python train.py --activation="swiglu" --norm="rmsnorm" --norm_eps=1e-06 --beta2=0.95
Below are experts of layer 5 (counted from 0) of a mixture-of-experts language model. Rows are named router (the router's row for the expert), down (a neuron's output weights, with its number) and show model dimensions 0-255. Each number is 128 + 24 x the weight over its row's rms, rounded and kept within 0 to 255. Numbers have three digits each.
After each expert's rows: a language model's description of what the expert responds to. This comes from a sample of Wikipedia text that the model never trained on.

# expert 17
router:113140118118077139104127105149145127112080120150130126113132148130134122125129130141111095126174117129147141126165117139143082113116098209116081121103130136082160140085149129141141143156121146160107165146180174117151052144097153081145135142140123116168073110130124105103145103130144143140162116103126144156114115137127120142162106155140136148103143126136116120121128088153142142096123128101089170142136112144119126127158114105131176143111139144148110134140107146136159151121107082166125089146169118118146074108141134128103139168137087140118118130110141125126135120154146127162109120137127179143090110111143111115097119130151105162100132136138153138137128095110115121197150075103130125108160141151128143116164188115167116144154132129158187091142076115125112114144149139
down0:139136121110130155152156121169109135157146141109122127140119154101113091099114163143099102149158151100117119136122102128133187122136147158110105153145079128130118113089164112141065153132114107096139154094098120118154165126145134134127155123143141120155125065120103117165118123124146167150131150150123179133144125130174139128151127109142117157151125128115089099090124136109118129174103147130115141094089157106098079150122120185137158160121118123149149150106117091132114120123094146124158102107138139126084124157125071130145162136130105120111139094079092096079132152113087148093145131126159128106085110123184125163140120113142106130166105137067116185134130102149141119112120118145133162106135183140121098130129100116137130122078094122138122109117099136168139112103091144
Description: Word endings, measurements

# expert 14
router:112137101086092111119121076120103131142093104187122109112108114164110096128152113133151123141138123124134157159128130138101112108119114158143074141110185090108129117102125162164171139141133138172151109123149183108117075120087145148116137107097142102179120107153172132131119173080104105109118098137124174138097167150120129149134134132135147172150100090117128136093120117118106159123133117084131130149100136122072148135129144117167142119112118173122091135151152152120134119113122127146162080130155096138160102152132162115095112114138163139115123169129124141132133087115122093129117124116116178144097117158149186126131129131150110166133185145141159150144124112117130113132119092155158132112129149156133184148099113132170138114150126137158146115154085134135089119129109158
down2:127152171168128126120117133138111155148126120157155145106101170141116144116093114110129164114110108092146144121136149116161146109175107127139126106172163098109129126133148149103106155159151152141104141151130158180123103121080167147107081126107123130099119119114110175129163164106132142134145163141147125144148136175096104080138143128139139154129097104111204159109144153121131166099125129106159151118103151104146150174119103116140131119179140125128135147153151112092126108111094105118135133150088116150153126169118138127110102145139155123136145134115127117161166146114161090134127135142099123107159114162143165096144119168179125119112117118108120100106126116136171111064089118117117109068146113143139156141159115120140142156153126107172103123126133120211151155150151109
Description: Coordinating conjunctions, prepositions

# expert 57
router:100149102122144113132128095125139122157122151183149098132151112118121099176138117108145093176131109145120165117134118145123088064145100176132067112118128118106090119131141145109161147114113158137130148136157154153152094136091130096128170135112146113132058067157137128122137141089127103146131131118127144179147123105138114119147146161138132123096104107153125116104114118146125119147143170125143156166138140137098140125097090126143131132093125138137114139145152135122110106130099107162146106126131104108168077134122156172131171095135127158126134132085147159147138100135126131119107122149103176156128125160129123092128166146144135148130155118091122129127125038129166140132113106120158126101162188128094165124118131095173107117146133147132163062116107131126144146119111157
down1:109150170102134182119116120141166212198112084128122125125132128142110115120124152117158149131120148109174120123097104114136169120149130178122124134114134135163110147150140127115108148158122144111162133128069124092134147148110148116110130138112140143125163126174125095125084158128100138096131121128152159147145140141109098126117078085124097066089160115129112127124125133160133172123119121105116171095101160152057085111125151111089122149117152134119109110156111145139076143140133106175150129117126127167148128154118106110120187154117114139138148181109099089110139147157145149139133113148098095112119126158112110120146098126116131126104166115159127127132144147094120150119140177090127140133155151123138117144157164173123099160125151136138112119140163116161109115113145122
Description: Article subtitle connectors

# expert 32
router:134120089098134124134120103113118101130128135194136083084098138168131101143153128101132138135154103127103096134132118159116102132123097181090124139112159146089136113122128138123141106179150175159156144170190160148151111113127143135131133104119175091147108110137136175133130128104135115115163123142130147135071132145156139121174130158117118204138132145088120149104129157144097154116130131138127166193132137165074147166137179111142111157148141155121093105108142121105143112126142091113140085142170111121146101140150142122106099101104147145124114125122107153148142118139143109141169116113126146150093113122158169103111149152170091141137151124131137102149126057105134125117091110153134142152140132145158147115092109139166120115145144136165150132154097131126099141123145156
down0:118118131125153159139147130161146095128155122151107119102164146109111117130126146090140114122144166130121143159135145132094129100150134122113118138151082129152163132163135166110125153128188139123138142101084118123146107098143125115103119071165137116097110089111151172140106106138152181133102155125150126157119139171187135142172128089123116163080148126135126093117106113116108125162122115127151115149155115138107101119107117120169096160114095119184169147135179138124102096161132107088120094107121124107151132148136089091131118143128165168131141089127102105150108130138112128162093125145124133116117166107115130118104144143110086100124117113148139127131132162135112061054080119149082141103145129127124136146115099120074133133092094146110112142148103117155142140075112106
Description: Verbs and their prepositions

# expert 45
router:129140110074080113123130113116104146093107120151137096119122115136119092160134150131114108126129111124164140152119119185110110120144123177160101144125141163117101170124190144133137165138121140164180163135150145123167092117082117079101148107121146091132132094182144113096159170113130103082136102168138160134116146146139140143131123144119135145126109096139129180138149139140132127095127094130085141128137127145102146123151135120145153103136134168132070123160141151121140158116097125171135121125138138123155106131137136117118142126130082131143099130108110134116080087137138088165124122143105196141112127151119154072138136160152163134144184143121178152143110086134136148189128075141122116126127158152154163122177136132154087123131125154136150092135123126124137139114129150
down5:134106161110098157082159139137111136092166117146137164137077137103109129167138138128130154117130156172160144108094130114111135143136129136144114111136185106120111125154139104135100169104167123144111134124143153097144145145146116145114144145097115108115133130125151155114144113173165140135124130127113146122095138165138132157117106115119149123096132145101111112130121119139128152091104085151121157118138129142184122105141155137142165134112175073119086098116131088127104108098125158136141073099172140151156161155143135118145116108170132133141175114122104161125085096129112146096154137178163178160114100126142124124140161119109167097135168111098101125122134091136134107117116141120136166117115132134160142134126164139096105138126133095091122156126039110201155108147153155
Description: Win–loss record dashes

# expert 22
router:156160113088123103122114098115112118089123083162149105133109131179149119136175130092140100149161103108094139154128140148095126118121102163110097142133161147090116136116154136149121112178160132149161121144162141154124098138097131148099130123098137103123092131109164078120139142123152118125094131145103136146087159124127111137126123140135169176161126108124134177118131132112123138120151128125135194144155143126086142130119135120133173108136155140107057117128132135131121140113121107138129080117163098158132126165151116127125109112129106138106119151130116150156098097112117103156146116140146145141141133130122174127139141146159098219131166123122144102113138116125129126138134065164125148111147165170120180121146200130179109129174135127175160127140109120098124120137150161
down1:143142113117116084139123125125103137090117122139146146149122140131124106149161085127136132117147129120100073117152114066139127141131170168135143116144100206120100145134123126065120093149130096079158124151112108146113120126131102130125130100128122130135120094116131111112142125114137126155062118109117118106155126140166102100135104139122093161134129162138144157131153120136125161169106122142156139143131089105166158144102096140140141115162130078146124079094160147140164132167136134155121119123125113122127173163132117081138094116111083142137127111136136112102102100121140102145141086149132120132148121114117122135182140091159138162149092098172148092101116094113089100138117141162086145129137130137128177113150148125158129125145143102167111150136156110084112061065141104
Description: Conjunctions and pronouns

# expert 5
router:112131126111111164127108111148135155130127128177138097125136129129153084133134108143137108155117090111130148145125092165122135111092142161164063126134140113103101122089149123140155166141138168164119120129154188149137083138099138123140148146103137115122092091159165135105158164081138088124152103131091146127079117132162102150147142136150139135147135117128126133150098103153144146071149127097107123197127130113089112135154106135113161145098118144140097116158171116145120106120115096157158138105152098130177112128115148149098144146150113135106134151093124105124101102115124086128143136148098135162123109114112158110126125127116145178127158125131110126114132095094157119180160105142131099090092174149131159166122169083157133101123150149118175072161117134111133155117121145
down5:129109135129164094153158101125161091117078140120109108083146129165170122080102160098128099132158092092165154158125131080124093130110137132137094095099110112145154107140131087153152145096137132115119121103144135084130088137167130145120114086078135088133137106092092127189103105130159144118169119122134120121114140121093115126090142133132126143132142101144113122092156114123114101136150152118077143146115153132100151094139132109141120124143167096097196123163122115081124126141104115114108106129132131166126096122135115145112092146109117106111141171155130143107108156132055149096087096130142117152127162136176151173130134147126096116124129128138130092123132171139139137132128109093114118125162143174104129110141140102168092157150114100128157117105118092136095146157125124
Description: Decade and era terms

# expert 54
router:110143091105088131140131074115120131143111108191130088117143103146140092167141138142111120138142113108128139129113141147137136093135126160133108160103147110095128146123152159102162158122104184164164127140107136160148104146072127108093170134132143112151103081145168151114119174082107082118118115135113168159105111146155115137147151139134144156167109113142110129093117131127119138126140128118125152141146155140086095154117142125138180128117125139110099126152149142106111084095120127148130093127165121102160061158111153119099148105125116136114114139157128122150103091153106122115128134102124166153111101156123139113121140150140133181110172111119197110103115109135105149149131106147143125140149193185156178118123152131154112136146131160161154129137121125085096159107125161
down3:177125148135119160115122153146130126094129148106102150115138118135158096093104104118144142117133134140142126128153130087134125102138158138102134125115116131095163134130148103103143173142178136171101140107070094123137135166093172116113116119177157148088146163110108125124111140149116120122107159118122125092153130152172111163124132126110105166145126136088092136097123160101110118094128126110111162127123146085126080138143108126146152135173098160141159120153125115150134156117094114189130159135159192095107123138133088082102121127064120142152125154130148122123153147141100110131076175119132107130164120082139129116095117096096136126154145140136158115132172161079142144097146102115144117111101161150136128151112159180134149162116109117153095115120096152139156151110155106
Description: Commas after places

# expert 10
router:117106144106132108134115109122153145133096102202142102129141146166113106168123140120148127191124115139109129119086105157140092082099117163117124134115130113074141132102135127104149131120115145128140132170164168171161097110076097113128148113129178064131135098157138125118114141078139097146149115115106155143087152132127130123164113119112099155108132123101137128104093139144108113094159136118113139190121146149117139138127120132161148129137128165127082142152166144123118102142117125158141132120130123106161116166140110140103155109129116117123079114120144120132140097137158104122112123132114179155099130143141162108081135136130138195126149174127154141118138090112151115187153094142126153106122162155118119122139133139175098150129120152164176107158102144070132146121085117
down1:111127152141115113139146144167112140111122109144138174111151145130143146152106108129141162108120168120094132126093092113142108135112127115092149111122127117129177154156137141156143107125108102143088119162141174143118166115095127106157142166176145163129127114160150081129069141118118105131124150111113149144085142135103114083111102044085152174088124114107145124110108141103118081080135121146104133131132097114106145134105124134105163161155088152114091106107125096156107144149137085131120119118124155124087156154114112111132130097132099106103115149116131147124152131122168113116107143148122133104142103114172150112135120143094138152142155161132127115156128089113119150181106135137142143189090106079127136077161183142110105183112131113148120146128109123106110098109127099
Description: Institution name nouns

# expert 55
router:144149097086078106115106137114113153123127101162142090121137132164113122112127149116121105148121104126111146148134112153124139072089142178134086132130121109119126153105188171130137146163128163181136141176130168130132106149137140085141161127111142092109092135143148116093128141084128103138106115137103130136081134126151114111114146137140146121132103126136133160114113104172097137100120129093092135164116118130086104173141143149166188148120128144148066139172172145112115120123104089160136125131134073116133131145130114102110147127155115147141097138132143117142105108149148112124121147150142162145123135129098170091109110135126137167124128135139199133116111098116142129172110095159119151128096154167127134119159162093184086102102127128166180130128095129102130141105104142
down0:130090156139094107116119137105139132142134117121120121166116095119124126153137167116170142132118085154138086075177130142178112152107115137151145143123162121087126120121115144067167161173105103127140115160102115110124100170122125165130132157139134131176165094166102145096075114096148103151171165108158140161084159142119160118112112113112146135122158120108090096155146158120153147099159125142106153143115140140131102182156144119123108146180104169149115102123129107135124119133089151151135182082149111168124110113121137148130125112171133110131111137122160130145125110139141154144110131093145108118137141161138121146097107126130120138097144177156149112136080168140152170118163120133122113144134136106156088198104145122109119145146099146131138103143118107138121166146106107
Description: Citation title punctuation

# expert 24
router:158126098091128143101144091133142131155099098135144117144133158118128127118161104123122088142135137127096130122125122091132119097117098180124123150118154097117115117120141132083151135136169151137119161103194185142170091126142109104093143118085184128136153084143168068061138120122124140152096125115128112165117150132122141130097124119116118152126146099116122127120128159147137102108138089141086144154148122124140158130127095110110122126141127169143095108141123176116128127122125136184140139120158108127145125151116122130104134127169142152146138105101155141119145112126155124131094152203121160132141131150153108131102129170180143162133175155113158157151103055084152135145128113129137090112128130134126176148158173083142114147154129165130138093119096115139120113125163153
down0:134088086072116136141134163173126113115170117129081150131118150158120082111087109097131126105134163096153097129157138145168144134131153157138144115123122123150102124118139126131139131128131145126072149156116127166121175146128097161118116153150125141147149101147110137139128115130086146136131138122112095110105108104125095121166128156175123098197114105142087129173109145135123114144116135131136137114112140131133113148116143092093125133126137092126153141125138116140143095144109152162142102099134172154168118123145102133122178106136141102142115137123110098082118193112103174137117156139124102134141079133143111122114128167110119128143142103104127137110105088199149120144146095098100129192145142080158149139075099088112117114076163103137135113131140095178122120101116122
Description: Table header words

# expert 12
router:140144137093140109121134134120132136127103132184160087113137137140100094115108159135107115145127105138122158160112111146114153086083107168163052127128117117112092151112181145150122123117141166169138145153149176147135098154110114069138156118120164077129105120173167149112115134117116128118132108133140159170099145143176129138142116146160113126114119131120154160154113094132081125096119109130124144143122111160109114140118121116159157162144144144131075144165143166102103106100125101164158148114150121104152087138148143127126130113150106164133126122118140135104125113130137100133113147169142169115081120151133167094142128167167150151113163126132163119124093080138144136175090104137155111138131165173111147106174151102166101082164110148136145112141108134132131145120130151
down1:143145129095110125113077155141132166139087102108154138128160139177164167108100120147152116130116131161145123121166118099107127089145145111139121119179135106150133141100104070117123108137110104109159108130124125133149076089087087139117155130092149141124123104153141156100108111137115156088072165140162120157115100113104083122098130122122106089139105084102176102122136077105122123166122155142135115145147154137155127139129090158104140129100126110156129150106115139103087127150099127122133088115071120163121166092161099127143128128106162133148139099095119148121118150112151145119087169174142155129108152109141109127110114116098135120115147113150132117136139136114123136085085114115113142115111153058077119099094143118093120109139125173135124089136105153128132105087125111
Description: Cross-references and list punctuation

# expert 60
router:113113154099119156143148079142118117130095122196134093121133092138121112172135118116119088144151100113145143155128135101147104092130089196122113153095137122092130128133135152138135151135109207143146137122125148145125070129092147118100154122144151115119078109152119131129122140085124108125144149115135111121131130099122146134129184134137117181115097139164134118100107106134109135132147150113134135161146121156096129149098137141119157130099143141144099118182169129139114085101090117179144110098130097134133073140134147145137156080129116164144139138126121158136119097126109138122122120115102158123119133165148122117122120168140118156139172156109132159112113052100121125150118129138147098115147139149121207111127124106193120083143111134159131112104115152096125149091138153
down1:171124117153113087145145154154117122105123145172111117101122157132108122145118082134133143116137165138101170098147171158140169108137123091106096175145120145096143120102149127141106105122133122107121106153147147161102125136126091129146121143115140087112117109145142131075143114133102130141121132149145123163109119071142115138100107145159121134166121113096144174131129118146143127083080088131141112144142124124199157099109085108160083163087168115143137131139093109088106159081085114093079095135131121148117160126083142099134087163140112098176142127122142174126136116174129118124180160138115121128117126121139150155085143143085170118154165129142135109137128071124118115135124078115135160113155104093141105153134101104118149149139128099126135140117103108133117127126108124
Description: Article lead sentences

# expert 1
router:134147127098117126121124094131127159120100141185134080107128118152129106089100147126117105153134116110125174158129090139110140104106094181140070104130126123124117140095182150129131168125108172172132131128154181131150087148112134080125167123103171094139110098141152132109107152119129122107157134138119128143083124124154119147141160152116094114125115127152120146134120104137110137060136144127092142159127139140080127119131112134164146144115141140129054135167162139119114144135103116190162120092138108145147073115156141131118152141152118129124127147111141125118098119126136117155148149172115169127103117145130171104121131147152177167141166126149150137136122094110156143200122093127151116130121171151127143117152175105138127110154114169134159096134121114128156150125137170
down0:125115131123145132154137116147146127103145146138147110061160117126135103109104136101171148139182149086155117153126174134102177148111113138125101139116092121119146167144189145182136121128118113156130114128100134093076163132126096134104128132128179119135136118129124187073104123127124137133135123119116109138099131133112157112164126140129122117118125137140093170132142188116151135106098101134081136133133082116110142144112152126121131131138143175125131114159147104143127157148150121106127088097169128099113122127126106122125192138171078076120071139122106060130095112105119127141108139135123120119099106100135121101077136097103161165095107115147127146105129109128117182137141160079100133139099146122149104106138171159109136096125149153135109137120118150120085129098138144
Description: Table numeric fragments

# expert 25
router:139139105099121134120125084124124149125096101193147076114129157139137107133136153140123145171117103152137147169150139137130132075136113161118100140114154123109133161096151128121161133137149162161121146132106155140118091139086121095113139156125144098151121093121147154113120147123126121138116141099108160137096161106144141161141111134117150169157130128138146126111126108144086149117154153096120186159111112156086121153143142120121169128116120164115079130159108124109095105154116124145162086131168115125148105169146138120118163103118118112119118146140165134143126093133120148134141123145109137144112119165149150099131124169141120214112146135153142115112135113145131132148113092150143127124135174194140180098126212118158090156188137146152158126118125123095115146111155178
down4:109116146104146120071138139111117133131137138110128126158096117142093117095113125162117153135106132143146116149124109116099141088121161089188088120106140109125128095137090128107176140114116163126126109143169144134102158097129131123196119109139125120151128138130129179109110119081134111118098077106114122158155136102104123133180077135097077124161108107104136083119120153116135153153112119147120108140154154130127150103154091095094091135141137124101119101099129189170125140134128120142079084129132126130134139119146143116126165130193124121124118112172116132103159151138140144104164143156127130101121101113154123159153100108143130106143107102126144110135108126102139146085129126147179134117061139176126100109139137093140157055152125112135145109090153127122121094160148135
Description: Commas and conjunctions

# expert 62
router:091132099103104132112103121141118151144120134165170081146118118106139126122104164120153092166152106128142146156129099124148129075121139182153067133139131117129109125112190149123115179108117163139128166164175156106127085136114141108132160129127162083120099110163157115103150180126134110093120118109110116158115134103170130123122128165125132131122117108134138139128091103157109138108147134107115141139139124146079127157107158107151166143135135141146093135171160156095146108108101105177144114138123092112140110118122130148130140115149076132138134149116106137121112116141123097123152121160109160127089126132144140091123138161138153161094178156107143114137111057109157145165133093136136123092137154134108165127166187117192093107137123148137155117125110148127156126091124152
down2:146120127111115104103125118118117161150098115132170110144108147080113180132156110104109156108093158126168142120140176126134084106150125141080151099127144126120111158099103102096150131107108085107104176083167068129097078110146121111113148116122091122120134132098101110151125081118130101088152130125161138122134106133095119118109133095143116125099119138125119119178109154075105127162137150141116179141128129162145141128095125174144135154118152118126128101118107184133135123101110150157098090158095135116154129132142135090163082136129135083111160114158122204127110140115105115124121127139130142132159122152144131158161116135142145117125131135111081108121154102128088125124096128116098169113097150111166092108094116162125086094113084125123133132138157150160140123119088122
Description: Article and entry openers

# expert 42
router:145145116100129129110130105137105139133110108153140103122134170129132117124146107142114090152114096138101146184138134141144149070084085175146096130107150116095135136117173132136155155174149153190144114113185146160142089162122112118119162113110125094141103078157141094118145172125171123125113130134093142143113153118139159147143134152149143153126105104154138154126119137164078106087118127123117169165150130135135118149155133106148149119148137148133086118179153164114127157118096128193155137133185109150155104146142131131113132105169143143130134115108128126120107092117148127137139120163109134133129136128144143137140140157154106169108141156125131133134093111126092113118103090143143142109114136167136181163125174106176087101154157129163152106137096124087114147158143172
down1:106123111130150202086155114120119108141154160172150150131126121162122132183113148125088144121116141121146140132085136159120124114122182101115153177152128078124125152177095148162133115107160115158141176134142141139117133129090104149152103133143118123113132123147120165105137110094129146108107125111138132150106144083147142137130123092117118113118122112122149166153104115123137114121111150161179134140100136152163110143137162146128103138094127124132132205120148156147090147078140123107132109103102165162121086128140106156144083106160170160097123170111149154123140128084128115114124149107158174096104170123132140133122129110114133155148142115125146134111113152144152124092133125184188130149096135118117089176120127119123133149118132119080102119093127125151085175129122093
Description: Articles and determiners

# expert 9
router:124159119116099125110148115133128110108135107163116102104112136124151128123150170160098145162137143101106138128126106106143143095109126167109099157141165143084147124129169148142137142141140155163122128123189173130110110161127123137134129149144144112135091118131141154083142141087130157136182139122133142145073163109107105135143132139135121123144137124115128137137119109146138104084110125139114152159121138172145119150123151120125163119123129156133074122126135110123112106125126147195134111150147127119147069139162138127129140134177090148125123141083131135100134095144123127131116125148163180119092133117112127102117110145140160186130144141125144168122100041141143129239154089103117140142135148145151173113137194100125136129146148126126159124122093141117085115154131165
down0:133145085113112131094115127146120125140113106142161142140139137108102157131178105133106096104153101123143125133184094162140095130131098116123102110152123145120170117142099114140166108159117130077130146124107103199178124126123089095119148092162136103097148165115121106132141148154124139117083094126171144167128148109126149139119092119143098110124130129131127090147108159136124139135148127104138119106183123148131140145134105137165130122134147127138108118131128184173127115118106124108097115146147118105111156143135152156073112110158088089117117141181153151140154121096138142163119120137119120147122128116110189106159109119148124140118122168149116138149112134174099128100097128148161151114115129095134085124112103172166137084142106116181136091112123128135180102136148045
Description: Foreign name fragments

# expert 11
router:118132083085120132086109121094128134122102101153194067119120138126130091131132133124113132130150111093105135162140115122125143113108102145121084122131114115076157117120172139139118125129152168143144131148202174138140074168118151077115171131112160110133130098153131119089107160107128122103104107128124110154102158108142125131122121126120133158123127131130126165125121121122139107121126122126092161178141133144047162152148122114145133119128127168108091114124118119127119151106115105189121126107126111110131133130143139138117139093159117117127118120133157135128103132172142086135120123117129161142148151161144157122154141146174145148115135138100172123151118051119121124198139105119145139117141154176107166124142162104136110108190100181156122120131123096100115159116136140
down3:171137158143150125140133114147121076125102082088131109115161118098124136092124151117137130100160131098128108153121126082142129082120172132064183201135146131144141143117158125130121123135139106158137110108144130150135124146133160163135142154126154143147072084114130142089114136095108114141117148117104137126080115135114127122145098086140072126126143122095108113097102140089140131149134128129131133151115131158080136124106101148103142170158093149142107126104146140062130094149133137175120147126120126106124101120156140150142120093133151145132124139108116102109133130130111120094136125092128163147062149148177128120118092123189063157120129118140117115114118124105084138133095112155097117129142110168132122126164172113167140169155144144150141151166077141143147125129127117
Description: Numbers in tables/scores

# expert 63
router:126118125105140129146156110126124106099114116157106118096112144157126139146181136127081108113152119148136122135135142131134132111133103180099130155075145106065120112099159136117128106162167128169175135116154126177119111140138134113094180120105140097107121149144133120139156127109148131132143138127127136104110158109151141153114145153130114182147129154106136137121107132119095152122153120148081153180111140168096129166126155141113129104175128170126094083162145154115121096152132119133136083125149125088121107144135135130115098091132155139123089101133128141143132088112149115147117136125159151142141142133177151116126127184175103178133150129101147102106154036119129118161097106149116137154142105166157161104148152141150106149156156130154156138135101108095120185119156156
down0:132133135160105117176106097129127083096137134117121128114127139085121128092146120122129143116134129104130100117149142087134091168144132139100113120159149102123094124101143133125134135139161109122121122152093080094140106143150135111093172095134110108104153187145164073143141132155183110130121124099136112110156142163128114115117143131156121156152129152089122125136124149156160140070152126114113128116112094120069107163098127153125114108114108111102166108132138151146188080145162133120118159166130134147069110136089118132146125132070123140104073146110115074139106126131128094139111132074106108125105164130136125112131129085114142113119122135105096118139140193126138132115145153150095106172140108143144163138121152118193119144112126160170150113121131104130097147103090102
Description: Past tense action verbs

# expert 43
router:130125098123137134131122095099125122142105105180109084116126112150136114157144133106142145138158122114132128162119132159108121146138131182117110166123152086093146120141130133131147113159139151140154133119159156179133096122120111137126159109107162104154103114139145163098146139075100105086141119142124135145075124132122137122151122146120122182116152132114136140079116112122085159134130140163142152164119126166095130135146183116155142118131119143099118132133153127114100117121126100113130081122180136109130098164142163117128104103167174161140129123150115167138147088151161108131141130122109163152085106149150148129126147151163093135140164131098161149106106047134101121112091107129125143154164120163170143151108115119168092118139174156158149103165115132127090158154160187
down2:100092092077130111133132101140136111117143122113146104162136166146091080136154116131097110147157137140125141112120126185122120132097101119139113102111114082105121148093064133142126092143127148152146172127154099139111142097150093159157085108107109069138121134141141130125146102097139111095139154163159093107112153098138178133122127098096127105109125125133137125123126103103084121094108075120118123156127119130150136100147127095140123120102133099119155087089105138133169134115149139121104112078159102101154110142127087163122137091148112122136138119124135172131146091095136142153141125114114139154133103140109164155101145168144134156105097111162077171132123073122141127147154137162108179127120111126131178135135097143094088103100142091097110157138153136147131129127078139
Description: Prepositions after verbs

# expert 38
router:124118090084106130112094113094114138125118130171166075128113132157142071114134131141110111167123092115136161146096132141106125084095110139145074130135134143135123128129150148122156111134117152170126139139163180120135058147107125073113151121088138066137114095162157128133158162117132114122148105126104133146112157117153119153121104155121104118160130104118135172157108118128085112086153113110114138156133117114087128141155130118190150141121142163118056141156161163089133127096114104165163123122126114118158109121142118138114149131134128115115125132088138139132104102139121079142135134156129173130101124162105148112116104144183142151115159149117133111146124079107104146166113100125146135141122157169117148118158159101134116112179134142143154077132110110112135164145099137
down1:146152091119161102155102122131169139130084151072136111096128124118130149083096128132144146146124155097116115087142112132132135115131080112132121132122129155129108094089109147160111084169098111088119144125111181115116123155097125110167120134105131143113112169112150109133109172108107132086103120071125137151155172125160168104151119133168138100148099134111136121160080107090139153140137138083159141146112113118141138101143125129123129105118109132150115160168140147150134120169143155139189067099110149137147083129131098116169082131115135132121120132144132114093164131117139098149141119128110100169168088102086159145112117106154127165127111144103101118098097141121154139171111152095120117119150140133116179107152121130109154143154150092145147128102098162136122108180119136
Description: Line-starting list and table entries

# expert 34
router:150164119110135156138124095123136114119099113197141112149096161161110104144174129091107144141140129129106170128127112122127089075127060154120143144088149121098126100140158130105177111114093149124138125140139148159129093154089122089130166144128170097162135125123108123089109123075100099123117095103114143141091152130120140126153156133120101093140136098102124127110117158094110145093178127110105139133098129128087154148121136108156154144117132149139093107154142164133109118156109085167129086153129114111161089101160143153132159126129154125147151143130167132095116136132127119143129075156116109131111105165162162123137142123162123115089182137138132108119133027146128119125125117131137115150149146156095145127130125120130117131145140144139177098146104145128105123093122166
down3:128132108098129145158081133133094117120115131145135115157109164131149123142135160139119154115147076122121112148065112123096144158159136175123155101135114087084157138147137100125100114076118129094094109134105145113136077113141166137108115135137078132107071122126129169141136107096100168162129104099146123131167122141094110104113146090133028044109143135124133114105123118143148160126098102121112174102132122157145178090112182160115143140103141107119140157112131132139119114147126089140117150137154145120141151127137150164131101148117106115145144150154108106096147096088169101151105114104118129140126122128117126151125128111144121109109099122163144154130103140109114116105134129136104146102145119108176108144138174127111142130112125109145159155162131141125115082095164127
Description: Infobox field colons

# expert 30
router:146137116087117112132114102127143153129087138172142062111127138149121113090089137123121113149132142097120161157113086146121118093100106161143059121133103094123117144114157142133131159137127155172138150121160168132139078140108129075119164123111181080130104098138158142104103123119125111103147136150124119158068148136140122115123131145137098103118117119151129146116106098126114145084118146112072140159155120146102133138138141131155146146118133152131050143145171134116088139139104119196175112111130118105156082130159111128121167134152113132133121134105125135114119115137158102144131150151132163120129131141126158112122145138155154188127159132153154143158111089111157139203126067156139101123128158143128140118152163120137131118159106153153147099125106141120136157119117158
down0:126123130153123122150139120108136125123108139144140115130114096124096099165131143134104110058146130118126109091115124177120132101140155174094109122138144119108121128135116114130191159112112135132172144158103163128147114137134153144051134082110106114159147132139140104134133093092136140129086144118133121135158148123118157102113165097135133156143157127158127157153128129192121148159135154137116140103078177166140108149102121114101094114102130116149116147128111098120105118126110111167082091131172119154180123110158166165126157149138159128141124147101155104130133090146150118109156103166165133106121120125118115150161142148091132141160137149135147151128131054176129141101124120133109121092152138177122117161139132134107129103077140115129153101156163116202112128133093133
Description: Character name endings

# expert 31
router:148127129087099129132105113121129149138087112187137073108126135154133101107096129123116093141138118107144165168107084150112135094094113176143080120128105115118122148121181145124139159133122152175135138129171184143160089141101154089131155111093192103150102098146143122122107150106118114097142116140109126150082134120136122123134133135114101097126109110149114149135107092135109122084142148120076129170134131150080129124137113138160138139093130149122068127169172148118131141119112109183156122105142120142130073121161134144120155129155100144116128111108146138122107106145148117151126117151120159123114140128123160095119132142151155177145167137154140149136109088105161142190124100133159107110125169151119148126169169108142108124147091160158166101147115124115135167120132141
down1:130109117105104160130127121126164135071146119145157137143188119123112173175119116148142099142161118145142157135141159147125080124113090163103077092110141152131179065137132171131157111160133131110152123123159147106098110109107115136134129161126128135082134113150138132159147152086158181128176141122128133194134143154125149145108114136119143144089121156161131121152106085096143101137109124150116117163152099115177111076154138139095118188101105088127138155142148149120098134124087115145125143109098129147172098106096130115146120163099147143109143116084099131112114137120128151156120204148111108108126143142114128116126100128146104146126117130112127134149119121123138112105141118102152137090153106098163155141128159129160112105151140094144139134093119095124162092130153147
Description: Nouns after modifiers